From a checkpoint of a small mixture-of-experts model trained on Wikipedia.
Size: 13 layers, width 384, vocabulary 6076, 39.6M parameters.
Experts: 32 experts in each of 12 layers, 96 tanh GELU neurons an expert, 4 picks a token, a softmax router.
Training: 304M tokens, 6140 steps.
Below are experts of layer 3 (counted from 0) of a mixture-of-experts language model. Rows are named router (the router's row for the expert), up (a neuron's input weights, with its number) and show model dimensions 224-255. Each number is 128 + 32 x the weight over its row's rms, rounded and kept within 0 to 255. Numbers have three digits each.
After each expert's rows: "mostly gets" lists some tokens that are sent to it at least half of the time. This comes from a sample of Wikipedia text that the model never trained on.

# expert 28
router:119100122126141095119085139138138228171182168059132135157132091119109173148101114056145127144116
up0:112111107124143169105100159156168066145120132183081069149117149096110071073154148111148177145014
up1:113124099110117129119145097132138151075107115133140154114133143077120130136143146100218111117168
up2:104103115149126109164116138093165137158117157151047092107154173141141158097142146141133119170119
up3:147114121147117117156150125106155120166089164144032100118215159119141139135076126117098130147130
up4:150178123105150204129178124113123144182151104124117119125106105137145111136122112164139138173154
up5:144099133119133137145101112108146109131105117157132132112114122164096160068128081101124137136071
up6:193170124070161115080142135113133149139120122131103131147108151124088148145090125188188095181119
up7:140172129159130089157158098126084146198092156140119140125076140078149153077162092089181091140136
up8:136139120113129154146140104088125178081127179092149126148175117114124124101083215058148056137160
up9:180139105102096115117108112049126147160154147122103126123089118092152074145118106123136137112065
up10:119148185108114140088121108088095141141174112096126177106126126178124150121115135084173086112172
up11:134092129137143122166163072082132176174214136097114066173129143098134109181102138169132097113115
mostly gets: " States", " York", " County", " University", " England", " government"

# expert 23
router:113153109049145152130106167170120198083071133129158120083109099181126118096139077140090119066134
up0:139127158120072173105106127122137161151142125127050102099153108109146091145128100158170081163091
up1:098120140133076151168137077099120166144114149090138111171153112157114111073097173084174152153126
up2:132087138138138159143156078126118139111190100154156115148186126132096187156109148144185117122132
up3:109130094167141162133101122095112214138175147125143136093187140105059095071089107126179128139096
up4:147119132118145146104171107144130127081135109115063136124170119112081169128178113161126130151103
up5:201103080178174148115136130126101184222212121086111118098148064125114132158128101085136142104118
up6:177133118168093189094148179134173163162094100171136072225080141164111125083168128028144123146107
up7:137121083117101153145143113112113133119133195094132162161109115096120082113126146180155117134067
up8:167193108147120115114157091103095145141098163103133062178173145110112146202134171133168119119147
up9:211099130180201096107120139105121147132089132158148100163149084113032133107088164112134205102103
up10:106194104123133144117120106092095156117111140147162137165133122146104140159057186113148123141118
up11:127150062096128150110116140052112143108152094113178106171171075100140124127063129124143121120102
mostly gets: " USA", " Stadium", " York", " Racing", " JPL", "BA"

# expert 0
router:141117108127174099151106120184094099137114123097088162098083078145100177148190079075144175144119
up0:154171109094115172121116089069050169104138145110128141130140090121177145179093152135150136160191
up1:157101140110104118113149096124092130133104143096131122154127113102153099123088120150086137106126
up2:118151036122081128157116145114113142055161169112134102129133116104116106165159150084121137137085
up3:105140116129188139115133100129112128128090175149108147129143126118103109102147120100109129083116
up4:115130122162074141149134129078135164148165141107166089178124118107054183079076130123145108190119
up5:165075180186118096075150080120112145151092119091100090136178155088191094132159133170126113105082
up6:165137181070142128048191141128149175113086184133155097160141154091137087130135163044097113101078
up7:080147050142112123134100142106146152031111149101152132182131127121122135214095151121135143105123
up8:111134088130092116138120122144204163184127119118175117158113117154104127132153097063188071170100
up9:105114126125078170070157089103136129107146117144127130133171133084137120199216185108185155179091
up10:072140125127153155050085110145089176119147134155111062131132148111043110090137103103127145088149
up11:144126085149064154120123156123134143108129101166150172144078113142098196100102129067137096068121
mostly gets: " MF", " %", " −", " Votes", " FW", " JPL"

# expert 22
router:112136163096092174109142158132147213126124091098137127162148121104081196114088181158149165119157
up0:086180117142192113071111120126089125136098128110056171119141031124117105147113134152101122122099
up1:126108111095122121126111141126124165109114117096156144093181119141119128145127109139128121108048
up2:240115099135095147124130107104124136148148156190107137047099170115120132082155148046155140094110
up3:121173078119150140154096127123086148172135093201165088093080207191111057104162088121110158160162
up4:150083119111142118142133117112137144160117200133187124078139133183152125087137146131123039167125
up5:166133089174131088090103123118126136109112092144133133125171097139151131071108092099137083133085
up6:147144158148109102165185120112170135187097162122133146159155133196133154166116188117129115156144
up7:134094102119131120105134130136133139106101133106126127141120097107191135120129088082142182124128
up8:131184113081168101084140136119081160138140121095105150109122075076159162164078087157128161129068
up9:160117151098105149124155102112093170111167130116148110144140131027121158164143142116088081082142
up10:145094094097105126087137168122128173142102177102091149167133175095121120125108113095106147125161
up11:137103135087159187129189197116158165145114159093116142152194094089112130125116163121136171097134
mostly gets: " film", " team", "ator", " game", " club", " album"

# expert 21
router:112171166087109102133131091155136157165178133123123069119148135124175115195106057186110180081132
up0:112130111115119082166022195109147162112144119129125131143165120115102129123144128095128070144147
up1:134118163167084138106191125128200130086133124126074157185202123117100205097147141121138110174107
up2:130147115140112130042090131093086137188161132117081123163144139123125129115165132106172138155139
up3:164133101136136155071143104125093137113163147133145136146049162081144107093149129082125158169040
up4:169129131122109113112147133107107157066121199098133156127149175133148131128136153161126132112143
up5:117072119103093116093090142136066156082078106183146128118056139084134143083157174080096080167145
up6:125125135147139163089179162112159120199137104141109160152074149102146114132144123187188137121122
up7:147123096174141193130131112113091140162169139127178142120117067094117114112110117133099174126127
up8:200143075099144104121153142108098150110055124116159080096131110121119162118141137100130120101109
up9:119106131137134125119170095147090148169155106121090092125130126083151210108101111121111144195105
up10:111144065090161152118090109007071165084101126147204178113114080122081109077080155115125106094084
up11:120126111089110144082137146141075145147138118134133128111080173094137194177112111116100139142170
mostly gets: "\"", "|---|---|---|", " MF", "|---|---|---|---|---|", " Genus", "|---|---|---|---|"

# expert 31
router:099205136137141093142108133127137101128162140147119138093094206144128064085116145093145132131103
up0:113135159155072128170125096118105138103121171141168138144143142133125167094109167165204096212097
up1:112143123162130109093143131093156151103137098073117064143139106117150137171113149151117146134136
up2:113143201173160161103155135134118170082147087109136115152172069143144172184114129163102164155086
up3:157116093097140148034160151175107139147165146115121111118143108171133125103157116109165089097194
up4:134106116085164086063109228059125151101131139074146086112144128115144121127146136099100093146111
up5:089106167179178109097152097113124154107123132130095184204166119105127135131149093173157149091134
up6:090143137050141118169153085104101159127123175101119084085108132134169111124145153100104093157122
up7:057103177161148128171112092071127160066108120078133108129165143152036147113154216110129105166000
up8:113131126134098126152142086108123155191102051108135153148216127064121147092088107187123128137074
up9:193090113115149173090128105131063133159075097157164084135140111122007120022149118142147128155095
up10:115159200209157125119146114120144129160090088146068102073163121102132076145101113129059136151115
up11:162093111176073083097126119144147175099043142148149066141121137053065157110109143071123082151119
mostly gets: " 18", " 19", " 17", " 13", " 14", " 25"

# expert 26
router:093128163109144136149141173015062109147087112070101090146168189150122123145167137104080120198122
up0:142076110134083117152099131116131155168113135104140072083119150138092114152093141120139098143151
up1:109134101092144125178136155124185144154122190138177116166106133093141087173114155161103147091120
up2:139211129129148142094130133112126138122126110215162115091111072152102145120142130063106138122154
up3:084128134169132112185137098128104159187129135175121128110164133104165162114033081076112131128103
up4:098160107149104134155130168109134153158129103121115166139122119085165120160114128142124134110177
up5:117063195113178210138218105120095115162132077089085130100152099137176132103123150107166200129087
up6:188063103120093152156125077141121145129112136148189197140172069071165132136115157171099178157077
up7:126123149117155095146157090114171133181131136138117149109154127096120134171086128122139138158095
up8:076185090129149114141124100123196153103119105137130063105106157105141119129082145149188067127148
up9:133066118145153137120135120159183136133208113181134071108171142088113160123133098160123135072170
up10:135136127201127098151128080074169154133108094166105091110105138140130089089165104173123148068055
up11:123106143174152093103143150192126134115132115109102195112153108160170118159159088117166034114137
mostly gets: ":", "°", " September", "′", " October", "″"

# expert 9
router:101136130158148078145082123126131082131127105147063125098112155122139110127177165147124138117106
up0:141114135096120161074166127172125142124164153132141135101119108126067134088128071131167158109127
up1:163112149141129104083179155123124138140150157142071123123123121144142138050129121141098171160139
up2:120127174150074125140134115069178139115139099147091122150198135147130149117065146120134090176139
up3:159116161175108162105139195124163130128116174115134145164145125138158057095113162095100102099154
up4:149108182113081126145114172063106149114132119173149128113092119100170140086108092154102139060144
up5:166104103076151155094129146170074136137042170158175118066117123120128131148148146144082149118169
up6:105075170128113114146148109081135177080125142113128076118180152106053120162074146143130084142091
up7:168121064161132152083129178086134149112102144060164113171145141129096136162093148086083109103118
up8:136123126094121102144147109154147147124162128107093100125113074100150123108142122084127121159071
up9:091157113149146142153174121084126138133140105126119135158138132128122119102150170104132133166133
up10:196079064188084150109139116141186149123087147126135141174215096124117189125130136155125158141133
up11:148138098076136122090182166126127150152052127103130112149130108126126114128132126108134153130159
mostly gets: " —;", "000", "00", " 0", " km", " million"

# expert 6
router:128135147141173130115041110163106071093164163133153135104179144126162164138118198167149124113175
up0:143110189118099186110135152113142135134152119120089126183143130131174081170142143186109147134131
up1:146172160097127184125139076071190123152181151114148122148168072125167103144063144166069194093133
up2:140159087066111104131138109131191159163122150113103170181102105125118091091133072088095152142131
up3:096127044062101157105113124088223130137158094133124139155117161130161110113119131140144132147161
up4:118169166111122154088132098098150141134105168072136117132055112111176135130110162145098222123142
up5:114128164096095101195132137028088153164150086124085099143120164148157066146095110139098153192103
up6:117077162141106117130171095098157156121115159104082136148106052162087097090118149173104140170087
up7:098140135123084104175117109095127144138120091135132088108129124110213107135108138131073121142084
up8:141096117156076130087157126159166149163110151105066067179128191085097110142142115119125148110121
up9:150136121180122116133142101100168152154118132117161126188169135124163065144072136085140086115090
up10:133101142153100104148183084123083150121098172107076140124122131132128117150138132111108133123128
up11:115103140143126113116170124140139145188135129113059120149097067138152090107149140101139110186091
mostly gets: " |", "|", " —;", ");", "\n ", ";"

# expert 16
router:154148088128145087129182158171101099080106177109155140100086125107156075137118172125136110116197
up0:130114150143154134129116150158153147098131141121139092090088106155176145150103098141135136124140
up1:163118131146106142122091061129157154114141120175069103098157122114137145082164122152108078137142
up2:140127134103112150176142133092194150123098108097132070107109127117120115152153116142098131145143
up3:167146062125155141124160052087078183137114112127118112115179115130135107132170158085153085172021
up4:164160114163125111032124112166148107109127123150103054134144091118123148131117134100136169110083
up5:115118108118111139148142106085106134124099171160138180099112147192133138159129139159154106130150
up6:096165138168155111122161080132107159138127105130111072115174135071097139085141142129143106194088
up7:161044120154126160120103134128140189155107141122112044107137116134104171116157065134149159117104
up8:137111154132118164128100081079143130181167123110195102149171091206121130222096121086092082160099
up9:159105128108100140135127112101099116131055112157177144215129144103116172112097148080150157141146
up10:112115146171142135090036129133190180133076120098112140155139160130090150137160127119134046112135
up11:144093105144171165067079110122156241187132072087157132105117077130098128125140104116110138111095
mostly gets: "'", "(", "é", "^{", "′", "á"

# expert 17
router:089104043113137115170099082169148148110110174167150107151074170139097123192136079134058102107145
up0:127204088102109157104153124069134130122088140143167180086113081128174101108133142060141164166108
up1:114113146101129154144121155064110137071137124068138161116127117128173146091061118111125176104120
up2:173131139147155096118121175121084196111126147109088161104135085129145161109169149118137145114126
up3:103107151132153100106128182114088106181124128129133140109132099149113129070175120059120158166093
up4:043120148121145100148142118109132129096123155170074119162144093124084182087182111160104138107062
up5:182131099165094126131141127089156119110113182097107175207120128089151141152153132064141153142114
up6:185091109167104172091159131117144134243072090202143122101054094138042163146110107101178160140121
up7:178114126129196150115132085129110139136161166093125166061131083114116182150089089090115101119079
up8:096110115113131098084172129103146154114148153148062203034121110151108128140184081161124117126126
up9:076086159070134120066128144119115161142209125149090106111186101111207112077135055117135114102104
up10:138110188117099118126133131119058180094122095172172130116129104132163200102131106175189142109084
up11:130151161159149096152125098141095196079129129115088134093120204132095145160136063148151108098137
mostly gets: " Coordinates", "idae", " UTC", " Species", "Scientific", " Website"

# expert 19
router:172111078139115140143102159167132255056101140111183140101083079112087156120158144135120120137142
up0:128086142111148132158139144120172119118133117099121093116156135118071168105077130137125113163090
up1:131126138137142153147174049128102179118103096131112127125151168071138210100162150063167109113148
up2:187128141154197117092128118110113155119113149087119117128144126117138080180134165111152144180039
up3:193163139182121184117107150107068109197078106144115108074141120111127089167090142148153161137105
up4:141123096153166125120089086114141149129088123133144146115110110145097153149118149000202074098121
up5:104084170123135084094173117100184040173146098169090102122146164079153130159094112133136160098108
up6:113093128070121131119165186156119219086182196113103112102149117125176137156144095173143151116172
up7:149089125119174139063139113125106155085143138105170133090126125095147128131174101117164177131042
up8:140153101113152136136100140098127138146172052179141169134172092141133081108111086143128195127078
up9:112168144130124160112163146116139205072097134131168121121115109125070170136088136122117143092168
up10:067132102061174126111117164084138109096102129121143149112121111107155113097145162124137185143021
up11:074156162128152127161184108128142216095132139099121050193170178149155141127066073097161135133133
mostly gets: " Street", "ville", " School", " College", "ington", " Road"